From a checkpoint of a small mixture-of-experts model trained on Wikipedia: width 256.
Below are experts of layer 4 (counted from 0) of a mixture-of-experts language model. Rows are named router (the router's row for the expert), gate (a neuron's input weights, with its number), up (a neuron's input weights, with its number) and show model dimensions 0-255. Each number is 500 + 25 x the weight over its row's rms, rounded and kept within 0 to 999. Numbers have three digits each.
Before each expert's rows: "mostly gets" lists some tokens that are sent to it at least half of the time. This comes from a sample of Wikipedia text that the model never trained on.

# expert 11
mostly gets: " \"", " '", " we", "He", "Al", "In"
router:496472514527498525482513516526481500527519517487493488529443510526535540482526513505479517491486497467471516475513449457454487472533498529555530446486487472530512442525524474490534469497495533529512508478531478534512493510501522496515541538482484495510515501507458500493531523465499495464504508493510508486542506526503515477483467521559476476546538497501504477513504504474493496457512475558468485493479464471509509495488489447519453548532515522501500503454501531467510524497518508540473455491472500503480531494539481500461501496475524457455510518537520462534519497486494512481463459478512499495483523511530500526449507506529508532469539517528507511492506473477483510494495501536519459524472509541506481503497496484508505560510484454499474498543521485472476509462495455
gate0:490542498500495504491492512520487455502548513503451478492467497559524539470521501559485521523540456509502531514513466440498507475518488516509533492460500460529494502501480463514498480476507461516466488475507503474459511510529513491528497528490474479520493484499437479530505556469495545493505504523502540456494579491490481506465505481465507494497529509508517525479507493522450536522487455504504524516462519491528518479492474503521494531503492500520467506519525521500462507540483475494504553459441462492499493506521507495448495510512534499495536508517530538488511479484455500473536495473532517495482494520511513525502474495469480498518505468494535508518521511474460551532442507501525512499512504522509471461493555498490508505508472460489477506493496498541525542516497459
up0:528521537474515506508510507498486481525530438474457479516503500505526506471471487560501481509530501518504510470481489462519472511527492500528524524453542476537470487519469497549484467502487451522486490459493498487492519491514489495530479527518490531518480482479459499518506480480495540482508513513522540483488518513465509544494508508473456491473511505515474516534534512508471519522483533461473516490495503464470571469526439459502503528495499454529539530505503473496430477524540534531480516509459474455513505492517515478468522510499533526493515507459508500539498488491488523517497505487477476502487494475473518513500502523510503479552507472525493476544466509504471478502453487468519506532478503483523504541478554538522466483454534537510493484500525497560499522508515475
gate1:534506484537523478467522553478549520480507493488482488495428500491474517459519531522491515492511470456484473527521469457516463531514468494521500488471496504516506489468486501450555514510516542502560498489541493535506504529483527478524509501501475481531544484493531502535539535501478517517468498538524499477491513495513530524506509545535471536500488510525473474475503510480501535457508501517506478479501479496478487501490543493457506488514489490526458516508478527473510490522527555483511491507465450467478506503515478511489481549521532529497512447495520513562509508446505467468479488458507487527517550491461554485500495530535510553485492479487480479500488466476484522495527500514515499507456478528537462516511505483470488488499465468470482543484479489495506499482483481
up1:526501520507510497460526557484513535503495515479479485488471494514496520483501496483506520536511475500523505564529483464489476529522472495467495521517514471513518513520487521498518493478492512477533520491472460475487481513477493465525495497457549479523523514444476528516521535556496522499500490512514492485501487499545495481518479527489490496465501474539485491487480447516555505492499460486488506496526461500475462488505522534464455532517517490501468531521512528474540487485491527499514470560487474426474508482494521489484494537525483547528546474553538498509494468474484470507507467436489501468548514485471514494483526480512505529528488482467451502507448484485478543512515476517495507524464479540530483494526485477498489547499489447519483544477509506487484510499539482
gate2:481527513511472498467498521466490487517444488520492480477483503508516483513506501509519490497501434470462483536535526479511531497549473539515511500506464480479478468496485497446516496521485514504524528536484495500555522501527514505479514485522521485505506479499495478537535555532549479512482538467503509452499478449520520498517445506538455522506558494526474512499553501489479501481531513528486510478479457509509535481513543510500467510527523503488486492521502520482530473457519498470496467458479446502454527501493535521507498454457546480492497530482501471501514515490523524478516525526509479518458549549520479493495530512471480503505533488485491524506508470464502522517490472461503504514512509517484493447546451541462464480499533497507461488482503504535488514466506491
up2:509497481486451503500494499512479469482528496497531461461498473467507458482492468561507506473466505483465492520486493476451515529461483512528505474497544532512536513541487510436476518502504481506490465480475475471503483536504491502508493503444488502463447544516482491521501552493499502480517521507494490561514475484482463510478571495490505457497555502517504508476517486524543479527479488469497506522504491513507507459510462501502487481556530515493457511506468507474483526515570481531453541550512508539471513519504521504475542517513460470477512505515557494489501506519505466508510483508485480486496506515519516500509509510539572506490508503455509484483527525485479537501494459500508499531487518521544520488495468470535498506443461519483484508472512489494513487499518486
gate3:494505514528484490476527542510469475539470534470478506534478522540512466504512510499489526508551493482510500495523506490505511515510550487518464503440493473523507458505522511500498519511521514508507502480501484449505462482494531501510510518508461510520506450500471479538484540518506544513491464496451509485550503486491475503484501483518501486466513487466464557520489496488511501456533536493534508516512486492504517493473541486519465532514502496522510489448508521444552519515466504487494483503493474487493493523498480483504527501479493538488497527463520483542494440493497533513462478462552499499449489486563513500496476450474503525499567510503487480447482497487484466500449482518496487520519482514513531542540530502516527499497542473486436523502495513549485513470458528
up3:470466460475514515518482490467502511535444517530523484476479512510520492510528502513503489492478501547485483505486525421445522498515500503528464505523448494511564474475532491512472487493509507488461518533548468493491491521469525520528544489482480478482492437484472525489498482473492542521439469504519519502519490504515488503470548531472508432524495488493456513509541526468521497496487516490496528493457524495509499510479517522482493497550487497542514513484514484466492566519534462524512500530479491479467480476475526503506527503504498503509485512488509501538506466538509523493501513500489494490500531545561488513520519482529524533516550484509492487493510489474492482500459515522470508538492520519470509489523506496505447508463451457456506478522529516498519510469473542
gate4:488526479519492530492555506529426500516474510526534513500493479504507544522472444531427517533503533503502480452500455485459506493533477464533524488464486506483558449447517481490506486466490469508513507534505474458519506533472528507531508516507519502494484497503502498564512547516499496479467490496523501476515477524507547462482529537497486469539523500490470478474518491498526497441502480496503506486488516479529542488489482532476463559520528458491517482516517496460524527452487481521510479500500468522508503494496516490521514509503490518488491508484459471544488522462491533499522492515511521504528489502509488501520478506512489490479520515533482507506506507478512500453556475485538480548520485513508497526464473505505465507469454546496504482515495482524494507512530433
up4:528507491497507508532576502476484485506484554525540498475487497470532497530493510498511500521510526504508485504485465504456541499537487481495552469479470492482538475502508466519547460509525463476506509489511478518525496528492537523504577545486508517490474462521502528510521544519477502468488473469501477450497518526477496512501496505534493439497510473440477499545510482473511478455522499505518480552489466514527513480481513546488498487479487484517483513504501484465509532443507476541479499522460471507507493535479493477506504475516491528551517506534493481502528481458448511521516494528476524490559536545487519488512476504499492505474510486544498445497522493485518500506505499459506490547506500532498478510489488509478458499466483503503478533517527494476456463531516457
gate5:514478508514472493505498534497514508420490494540495530512498522513515567503510528482480498500486482466518509499501504471505522505554476500541509494511475449476530462519498481456505456462519545507502528492483513542540503527512505550548524497481489474486498512510533506483503540486426517482495481530536516479507533529503479531480507497519532526466524491470453463554516477490511465468465471537516454523475524500493501505483451459499484517507524469482457513538506498520502536487507456502508473483490536503442501505536530459487493458497500478437492509541496473502509497472522519500500525484514483478518514508552492490479512527523511526528552511485512494511470490515487495476482512510517481482478476476510508531511524525459458533502494456547479483516501480502474508488507522
up5:483495525505447472500535498479517497486452493503515519525497512532515540528455505502472518485485477485511514481468486488480532440499522490551502462481480450476519480520453521478492508477531515503515557492499509535486510535497470546520528507510488480486444489465504540523497536436501499448505495484529495514549508525478463552481501472505522499474522508502476514497520533489514526463482554560469483518488512518488507499474455499452482527483474472490487511510535525521501537512489479544504431499505517447452522491493492489487472495510520464481474480497508470517523478511522506493533483532523527501490487510538540479488489514528485480510550506511496508513455476509459496504484494534525508528499515508478547513505506499463492527504502456555499476520517479476494495518493550
gate6:468473530489534533507490492519525465465530497527540471515482533535543524484468537494489464497455568509511505512496505457487496491496491503527523478499459472516498484553490499502496495488456496520499498500509498534516476479477485516519505532500490547511517510472502477512535510486514479516494502456492522468498506459489517450509544551464493487529498482492504491493518489519521494499483477519489481518520447495514463527526508546458489506507500526527536493509491491494514512450528544502535524515476549479474513468479485509464550524496490473492522465520460523512529442524508494514490488492499475480460508498477547525490474472518466513555524519510485459472503525514464488548458497527482479517455474506499522486510444503484476492538474456532509531546488510472552462512510487
up6:488529521522455515468477507479529468522524476487509482547473476534563496529507515541469466484503473532497498525499476476539493485469481521487491491503462517498490477555492526538481498520502462506525508481511438503514482506486535520505497504484497513507519507497494509495535551498520501461463498459487486421518523445493503522530512517476506493510471477513556524464494515539491478490489525516534484524492480529528505494468483466466462472475515541482515505504506500500474528467479496534528495534475531506495511474480479508463561502481477495466508490497492437531480505519490519491511512499480499523456537521496488507509506556492497518498537501495470466492501532528437508483508517509545503488478489522504513507489492503502473529552511453462478539562451543481508488515528493
gate7:528496542517448521478542498505465483516526504446506476528473486544524502520497501511546523466488472537473478494493537487486506521552482465544505495534501500518499476515500517505473491507491567521530518467516498488506497495496496554518491536484476496464480474508482561510508517509516533494463519525520504470518510521532464522517485522539459493505526501502499485488492502490496477461564471504519514541495474497477481514461512494467525543461496479551499450497466449502486477494493495486466504525465497460464514496536476495533516504445488479507476495524529488507485489541526527498489509495508529532511468510558484462512499519497526495497502528500513527490443525473500516489490541452500497509499486484530490514509506450543477531470489555499490472512468505531490507506446457
up7:502493542492488498486547447482549496516491450498469507522514496509493459513497512464518505472448507509550472496507481493464530479499494501535517477513445542492502482496494502494474511472509505485522461495505537488497493471497491529532461517512469529497480481509466490488506545515475482501453532480487511491511414535503475490512451499450488500494467509541501501524521514501532507512537510492482533525504465514544546495492491470486484511508474558495516501512500514467498516513507502501429457509490522478503544492483496467532495498525509502485498529507480457461514501539499456519477522498509506513548478507499481541470522514513475459524550497490511503530475521458496521447505550523514471539454476521506511515492499496548482543531506486496483507541496511508432525497501524

# expert 24
mostly gets: " p", " St", " co", " s", " t", " H"
router:514435475495500515468516522514509512522543516469494497523481511536503540507518490535479492512497477457453491475496460481478468508533501515512498489487467493499497459510472475483509450466470495505474464499537483551513510540464531466481518516479476564514503466511523501502536473489502529476525506527505500528528487526518473469468463495485495476532540474523532468519508463467510493465516502557475483544476463459543504510521502473487490529525515520519496529468455525483517514480513521540489507506465483525519500461522498501460546494502520483496526509510525474517502514527522524486434491482518447480490501511501485516489484490544472508467505529534507527512514473488490503503478504543524495481478475505544470476453515507524467484494416491502524493541495491474507545486503499
gate0:556497449487500520467530535531519532526499507522535521538508476531464513454482473528500516457497498499501514490525479454503512498498470532474508493491467533481469503492454494479524496463501537503490456520495491473529507492509511478459477517483462514511456483512516501499549478534465504477511485481497508544483524479490510463511493491509471536488512558498516524515514506508504454497491522553522513496458499493524521533505487502512522477535512521521539502530475507546472534510491507530444478543505560483468505517484497523437513520488501522484498511520531486505507486499507528481515439462546484499457502514496510514540467501497463518496545497482519509516527485450482489479519529490515495472483486487489519435491483519541492439460465501462472495475538500483524530522477513
up0:519496487453499556506486491533534514528559537481559491486520499502491501475511485503523536494511486505525507468510523507502512539486496527467537485480473538480460501455418492493526467477529510530528470479513506511562522522481497493443499509491489505518478495521482509511511469500466473505513512503510509534541518481487519511503486506526496527513508495512485469506525487541493530507500498496488526502494502497505503562496504478517478514539538519504534467519483531510519523479492466503461517528501517495444471515509492498453498485508500529433515481497473501542502516542427480522510468517548497502467486541492508491495511497434469506498526531470493460553493459487505498501478501466471517481475464482446490475471516485518455455513475486500490494473555507485527492525505502
gate1:507462494487534522506534493513534513540472522505502516497537496555498487508501471484497499442486474546512497507559494560476515505541482520555502439489487507487464474517523519454512461468496508485510529517536436522551497521527505488482514439514454556472506454531485525478488493492504502494502540499509507522459450571529523501500499495513493487504545494508496450515523482524493501473513501502507502539535481489530450513489497486512482545549512534474476480469502535523511465502515503533472460523506484458489491490508475474461505461488506507478514512490468515514491503473520489521500506526513483505483461487469535522508513490444452474494489521538465525504514523501530488483472487472490511499480526500466540509480512502527523489487474489462517494515486456508503498502491494
up1:500449497487501502509449451543496516497476484526484491524527502518490515500512523512496505487483469507480473506504511539537476495494514573493531526482447552511510506501495485507505464502475509484480506491494504492515500457504540511532490519490493533488473503514495529512472482494513474488514514536478537498448495545564532490493474537481483493516504478524465455477545532515532489503468480516497494532480456485501476461517494499499522495530510507517513499457502502487461482475521476502488481515519465489471484510492501473475517534490449519483476546501521518492521509523511529502505526520505501498421494525501503577465522500502487465514503508531505510476524522465479553509504516457475531495421484473484528530425503505537454455487459517504504515495498475512515507494546532
gate2:466471499507488463471526507532484512516465504472479487463501547465488493504528501545491500498459478466485495502518518510467485552484489497523463481506498494506529487479533498458503505518489495485540473488528495532498481486509533514509515492492499501542553535521482473522530539518490467491454479546527481503551484466489474536537456468476495493473498452467536507507513484482515487505477495477540483508508500506459528482492509497518467507496466489485508531512475506502540476534505513501473447466503504523485491532494460550512497480485514532489516513552475498504466555471485523502516502512513501457523483478537518518454481483478490529453473558542498490457487455505543486502519549518497476498528561532534519496483527514530492522526489475509490451518521525458465496524474499
up2:485486482507504531444507482489474473468467491467477503476505590499497484497524526531518484491467498479465452480476515506493448518508463511519504520505489472511524536510502488510493494513494484496536511525534481512499462458534535518519548492499481536502536529515496483506513503481482503492480497541520555502520518519497512527539460481471485470490534480466515468531487467495486495522484580486511507525488532521493503457495514510494453476467492464491500491504473500491526533532497494514448445500495531493492529518511481539492533490498489499518485509531468492504518512433489501520519515521512492502510487471513495511503484496490487479495461556535493502496519496531525456493501509520505461524484521556510520452465538469531466507540470453476505483460560536472497528475491530
gate3:503477474494471489510486524550495494549458507491528494525526489529521492485540527509515559494483476480495518489514498526507519484525518466512487502513491491502461414476525480485500496438510548497510467541509518538512519485506541466518506480468502485536513536531531507508513497444519533505481455514507474552525461470504482500493523476468462508498509527420506503531468462495523487498478520518468520509535471480487516498464520521497499506511510462443534543494490491503505450446549556521508493485485476486534494495497457523526530475517503505514505505470485535515496534500536494474489519466502472508479491457477520490481483493502517516463507466512487504464471512515502510481464504525497485518545509539553518528492496511491527507484485475515467483511491510481478505530552490
up3:460522530496479511488496488519516501522531519467496514485520527551516512521513475513454541473453489480491503533477508525473520459477513502519478470501505539511523473462535487503593505490490522496472501544540480506481515493489506493533510530494507523523504518502534473532561521492497512473483543501476526514496452491516477496526489451504478524449512519522507525509475545517480434493495543500463473539495481513461475511474502500526477482511488482516485500517488447514504498452491481473511493478520467472511545472446524511471508465508520516526488466444523512530484490513519494507486493502464462534506492503473534491512512486532454507525495497511451496542508532464468508514517505523511490487520493547545476528501484465476495454483492513511485485518486509485440534498528512
gate4:475443476471490495484494491519523498512528531465530491474502504509518436512473493497503521478512505501525484544496519560511499498538511499495539485493470469497530448504482502472534521491460521489486507525493541514489507483489510494525517492455539527476515475500491512508486451529482523547516504530474511524501467523515529498456494489502512471515507485494477451494474522522477537493478460467483491524496519533486473521474478436479510471541527457557495533435498448513494506517503525499562481513456489525524491531474548495463534464470490527472530472473540540513485541560521504486473533542505538488470500535509478499490499508535480534487476501499527485523506486492506467505452530476501500495476508479502505537481486511507478495543481489505479498509478504495518529501510542
up4:508478503512484501518480490519519486559486506496513461502509478471470442501489478510524482485519496543534492511531499491530496518499502486477508516477489484516508460510516498504527488492469526486495516482496511568496502485485546496504477488504441514520477478495530502531477492478487496542481488497441458516541501530527534460509487520478497531507522477537512498442512512550461527464530497504497479517484504492514500544507549477496480511539540498486496501498526477503481476505508511491545457497444529539506504504511531484505534475436515493475476480471492466523472507570549459524485514535498474490542491487512468483438445503546444485505483474534514544498522469504473487492494544492515503489481519502499519509504512486496473474496483452484509490517512497536531555490459521
gate5:482448456522548521483547505534508520537544498465530516481499485489481485477503496521477505514513485463522511517556516512514502472468490523483539509533460462469517476488486497504459492514495509504479509516506509531517500471510504466480539506478536488496504516488538514494458493521526556535542449541467543493478490477528493474499484505476472495492495524503478499510475494507500478496503534471545491558529508464485470495506498522507498496508517545462505515504521516475497440468488475502475496477498513520490541512485527479471539503536489493502517458501485481499519504486501521484489491534525484456471546535529509552497463507529426488520466518529517574505479495476517461539512500541517482475506528506517527512472466477527518485532486488457442485502502522469507516470493480
up5:522502497533486499490495464506497498524522507508554517469485505492447509528498538537456496504604474485521466503535541547529469484493479543511517493478476531500507469524508508502489449514494518464482501473475494509515511500559479445513542462497533506504511511478533527485464456511502477511513454519490517508513512498494468484488507462458513497543496509477528508467497515494517515497527518500536498504506461453509468479503533491465489486529534511493453486511500505480501512479468509548490515492508487532459500490507539493486533485514488488500500503492529466470520527508517495476487490529514494462483513572509504517515461573496400509505487517515479506509481500526457455514502493499531484494489517500513543522512487457495487463531502479492477497505482519455508521499489498
gate6:492435496477514478491520500508518491488507483486482485492498474485515530503519508515513487482479469458495476495529526462502494526490541518553487476544508469494521443526504495462534490500498538513525495514512470490506488485479512478506449507467525505458540475497530470444482528518523546493515525489486472490435481526472466504530472525529532471512461550535551509523535463462509556478513510515479491522451467467481489507537503488475524525520519498528452506479468464496475524479496559471492486499446415526489512503528537526489533485488508493511487529519539478479507528534513478495498489537455529507497467496519507511535485505518500525515502480550498493494499437492483509514529500497529481483558500516541499489517502502493521487480518498503522509506516488503485513488494482
up6:474451503513495445503485500511485518479518476485508462456476469518528516511515517498451464489532477471493475481514533517501465495476498522516490456511495472491511482524548535497511497515526533505520497502501524494535499517478510492500512513511515530494510490462504462435468539488507533486463476512480486479497475520491483496476492517517487501519472496483509505515494468490500534442517507508506510516453512527514481557529505456499504510497508489489420468483471480530488492525475508528492536467453493521487523517521530529490557482514523451529454501499561469494494514547489551510483555489496497514475528509479508504555516490529515495493467516553485501513527507511555495521473524467523490524521528505528575498484496501463506506486479474489522474491541491450453513482475514
gate7:509515494493522483458452533487502460498531507496501468513483470520489536497496519501483470494512468514491470443501470502482479527558537483513528509525526492501484472484498504499505470463515499571531548505537462528535512519448499464511474483451468526481471541479508505492554504508522491496530504527550482466502496507494483529520499484497511480503462470551528472488503484474475492496507514499517456474509512523499502497472454498479516478525529474495480535514544508486503502509484497507498538505488495542503454469489505552507506523487515482508509497492509453537514499523513494472506491466520457528535520511494513471485466531547533477491490533530456507481483500478438525505518511484495503474543487512538508478517476510494535464470527420476509479547495562525491508490480507
up7:496482479498530501492499501508487545484484513538501526501474478482454504478489492487481467554502511512461480539499479481508539467537559479473547491524486471494478512492520520521514465524544483498502497478502506530497505561481500528502477487458483431447511482488482508468505526467522540560539500546505519516531452477533479482502508484495471496475500505474470501547504457475482513505507465536511506490533503481494503512530485508516497536491474485470490461521513488485504517490494488497515498497503514507480461494544517466579491464476499509489500539537473515450504451494515484494520495495531492527489495511510516494529507482517484470519531482565480538458532473501560486488481526522519517493476502475501484507524481441538516523489515489454507496525487459483493556499495471

# expert 14
mostly gets: "S", " B", "R", " C", "V", " E"
router:512448499530482495453522527541507480525502518486490486490450445503479552508540547529470505449487498509476549480530500492514490483514479516557511499470462474525500461531492493476517477497527491501477477494528476533478500499472526478502518491493482537465530466508499454505531476486485493479564487527534525512528462519532509499460463532509487475502517455524486487516456511465493461493520463515477502536473502461513531477555509480557508495552508515496488522470458510472546520509478526526500460456506490487531526441533490490476492525493542501467509523526500514554492508537532516491468475480515512483486508511533493495468489501520481521490512485505510534478515486479507483506504500514501469495475515517544510505487482529502492533502490465508542517539505489461487522456482496
gate0:466503500516539490509514507483484478506488553460496483490480490522506534488505497530514484504471466493521483494479514466493482494490483453529513514515460509531534462513489484478427492483519450519478494511532501507476491514539461503564473495521508526511501513496480491490502477492459484529484479469469488516482477506505495515504481495496513501518538491456486544479489513509489488487490499477500481533532452490508486510507492525533450492534500492485537522487500519489454534552542539538441465472497534591495550513525479529527486507467515485492492517490468498508544509513526476488495496500500454472526497502498526545476526475485477477458497514523474542526515523509501537507503484493470537500477480476576509514539525527534476458525487491466564526506508509480508529495476492
up0:502509475483483475506515537517482496501516491459483498521455497534530486545522495537493480502513530518494451507517487475502502467487458453511470534569512454509506465521506455515452521469477483545478446495500467508486519541484499496496491482488499523482473539470515467513522467504484530489479485520515514501518501486506516482554544530537507482484537493518477520526525485508509498469532518475493501524509457532529500493506502487515465500520468508470481485509468532504493554470488526525466467476493514506495580467481477526540475536536540479488511537502491472536509480487474496472498501487506502465500544482449526495491512513498524533486511455466492499513514543482509504480467472486467519505537469461514462539519528517522516500494496532538507556532505487496513460524468480
gate1:519488488507474471531508497487487505538546536506518491522485450478514456550477503488492460492526506479489469484514563528492499501486466493460525533507505503484526506546489513534504482444538482540524467466499508502481468485534523449505497517482439479498530505471531488454511498490443517522491524522467479482464535505448500462491529483489492479492526465486472498486515495511508511484517515514486511506517539513533495526531458497443527489497538501463515534493513517488514510503491524502445544501502513515491508467524482500502479529506548468479507495531479523511508515528532493506496579498506505479443512463444530497562481485493487496492526443531493501506502562527518504475514478487488473487463472492495519496531514475466488497517519483488523505490485484505530498489454506
up1:488477472487461518517500506497499503495536521510545513477506414455509459556505532474522441486520521505509507527444520544483504485486489520499494507482499499499526530568533465543499505492493480534487508508524500508491489499512560433495475520522487475508539512472490467449514496503487488523492515489490501490455506493453493507479522472487477466486501486545490467495536500501447484503508513524521518482486505522511515528505482508465490490474501522480463480482470518510521527488487502472495530524530560520523496503507478533490498531454498473474513501510491526484481558534500529516516587511474489506463503521487533502503450504521488483515489492531516485487469496506554457461520514505543497499489498449483500469489520469465527486475554509533489486502509480473523497496504501
gate2:521494465507498460484534474503542501515501510532510516489526473511474494504551497440497484539560484503505509503503496475452541509511496481477505447471501516503457487513503546482500473477517527509453524507488452505464551502505472470490522472469488509510501491473500478488502472509482483493531464493533515499479539533502540486482442510496492477497532493547506477469497485485507485487491498508521515554488496505506492559503511484514508503507489521475543495536482539455547433496513532510535524494534452527485492481536481453508453511500491454523510513505523532538527521521473524470503485530516497522472470487534540478531503458512477526508489464503500487513535497487520519518449526497471521500486513519539534524532508502516548524480467470495490508467480476486459499459470521
up2:481457482497506504511490509471493501513493543477519488446491509515416508496455478486470535537482477462531502505496493537497515512533483443462492468479531460495566513520490469497479522524500525511477503533488485507450515485514513491488539495492489498518550474501507467490530479503440468544513500503537515490512508492459544512458528507508453492498517486492490492507488476493462488494555528502497493500494512552492532513473504470493470484503487493494511481493514468502484450502474524562517464442518501492516491492490520499501506493507494474500504478530483528493530529559484518501488537508550494512490510467471532496521496466483497496508474512525499491483494525557481451532486502510428493499505521496465530510521495537483525536548487533511515567482505512454504502514502479
gate3:473456498523501471517531528465523481503503491440542485515489509476488534490537540477514523476459487473511478474499503484514490507489509498505501472474497500516517510486498478518473502535491459489492499471492500430475480517488479496539514508491495509507515499520484507501491467470497496528481495453546509510452485436534524515536505538475488492507447510494510454530447467516544510475470484508544464531533508484538517474528522561518489482526531499510525509480490494504488455473479496526497487451496502493471495512503492502497517551506518481476504497538467475553469537507504520515531505492521524496509530517530464499491526465504521498467462477543532503495486454477505493442497496526497529518542532512550484467480487516478555506521522451519521516504511503523439523497536468
up3:551511482523463464528513504515518530522531477472476556536512508517489500476507574487488500491474497429475528533484548502499489516435528518496485534508484472484477516568505487484513476461486537498494515507510464539514492519506485487483519460518492542488515487521551484526504503495506544525548492542506532496515497497500543510474491509491477498500482489507506518499537495501506518503523456496466511517488511502518551527452521488512507475483501479492425519539485504469456521518457499492509524490488444520436477484484511510477508508478511481478474516535490502479486479502469479477488529526536478519476487544509480537520475449488479522534496474526483509453488519501506501464477492517492486480501487485486502480491529467441490491549499529542472493528497528528505521515511498
gate4:526493484448506487501510480534526519528461552504484466494476464489502561464529525504491478467492434520516524504497538482500513486482494491490496519463476490572484507473529509474514458473499530470478472519497497485463508503498540483526481472458528472506500502504468451503508489500473530529498503535500495521558486494502485480511428472554486500493540533494504553502495504478508495524520454522489512480455467448507551507524503541495504511523464539519498485498517548462527499517501503508492464498529496508513562499526494507507476543496503483501507519511519470493497453486518471483551500504526479499472508523499482472539508512487446492474517456534504515478505515504515480510510458533505544518496539513540510483469505507497509499509526526463487521438517474518498479506499501
up4:535470493491489458504528530521490518530488532489466455517475498490504504459501484506471479448509488559523517445523517523544535491510480496505497494414480510512505451522523499468516485531504489488471506560504515441478485489479547482531457466481503464489481496528498517505521478505486528525536492502464489524554541488505492504502479487532494512502536492585485521500477487502483530454473495498493489451502456514473522514524516533492500503524486542505513504498490515489555510514522515501487461513492456491480490485504427520492480534479463447467525556473500495531485459507492525499521522479520496515510539526502506486499488481483475481471506468551487515505498521522484498513510488518485539531494501504494523506523537544525524512480529534502502494488503505483487513460509496
gate5:493497473546500476471529503518537498466525504473488477510513429465449485470541519464535471439449488506530512495525534495520495501503479499476494508493502504562498456505467480504487472524489467529491509437509479499526508524471516477506499470471495491539508521444529513510506459501457532540563511484521499511462504499478512456520492486473513495519531507490520509486451540480505501505513485506537521487490504488482456502504495485486531489534468531480504570556510505470504497460482493519462498505531501546500507502526483519534487525549478493510478501549534507511539474519506489496533514480519534466480470549516483517515456515535518524480476489494508474502540480498471499473513517515484455499493496495535500494532490495494506565479533509480500488475498465502510480495471501
up5:463509520475508511500521490495488502497501479520519462473497470473541490536497512500478471491502534481482483531533553491480515466517515496511510537479531495485528529503489494506511530495468516537462475497487542493514516472523514500493512524460491515473551505479464523460495508491490486469428523472476483488517475504534489425515497480460499487476474512483479508479529483497501507492469512508502470498542523521524455504511468513469512526507472517530503507536468513526533484489499470515468541503489490496532484516493501496509457476511482491496548528528473499503536508525463493522513507477536464543504546496468497502487494499513492410514501432429498513551483523525570499513521465523525459494499488497497510491473548474496497514576470484490495506540493522516524504493507485
gate6:483453467485454497430533502536489486504497505525544487523460464509494483506516530499487513494483518469501477491489499447484452491477479539509511525520514506483530495463519510498539554491477502502492503478481524492470509483532542521495501519481493505484481476484435501489493482522518544495483472549512525510517457496499486515520533513486494532531540475496480492545499455509517509498472448542501513471482529508476501484482496498504502511469479482515556498534526478499556465504493503482528510480538491503574483532529505435491461529535476497479497493552541526504494506469490494511516494479509494503495523524483490538522532477483520504471498503481508477519509495471476504492495460525449476544535549521484511501464513478491523498482459538518532481530500507488441518518478544
up6:511465502544447470498476472478524518508508541517498484509470523452500505524484523507494515482467509490508480494517562496500499479510455483503490511544499538460498483501497463528519510492499544508496472477467471517514476476481502497493525465474510463444461478446477499498494532514515503508478482537475509523529498498519504512504486541556528501499532514469518483475500489502539517529503476542507540464473530498491518516519499479468522469499525503479503519531479497491536503498478518491546541488486475489492486487516482453491546466497500491441458515511502480480496525503460481526486490463519528509527484489510489525519529489472528498439541492463510484471531483508511504427531530503504452518529510524498562512478503496501508534500508496460543498552564517516545520496492456
gate7:490495527487486536474479519503493507493510457482514486477543482509520495492475474511524528492487497521467481519534485501466504527552456513500517471536485467502491472485525489493488513498561500513480492501512539491472512520510486442469471490485480565442472516487496515493493500536512413469532492535445488537518510495522522512500504465532483497511470454488517500482525526534495501477495529513539491525530482476509474526473523501505512488474537444483511548491524547508492531517503483525474532498493515522552480528477548481506450505496552502476492517487465529497484544469518530472486527496497541496467485556498506528522470557505486479499500505483525510478515530456506485474495517508495491527496492520486509495433468483449471457492482490534502514480507511503504524480479500
up7:511478487497478523486523536572497488463503458490494478459519506480521519467494495531485504521503495523487445489547462480477518502489490557523493466533470497479501478529545475490561501511540496485520490538501503554519463463509486495488482489469473522527506477484517465494501498493473464487510506516451546480514487473529510495545520493502511491493500487530551482493481490529498528493521476518495516535473502522505451529508516489541508488516481498478468505512512499512529517497517487522469473488511501548538493485511527464463508519432557495481505525489469503539470529502543520493471517524474466542491453540537512479508513508547467496478459482463516530479504492439520474465500505491522477524527510502554487497463483471508468503450470508505521481508490515521474516475504522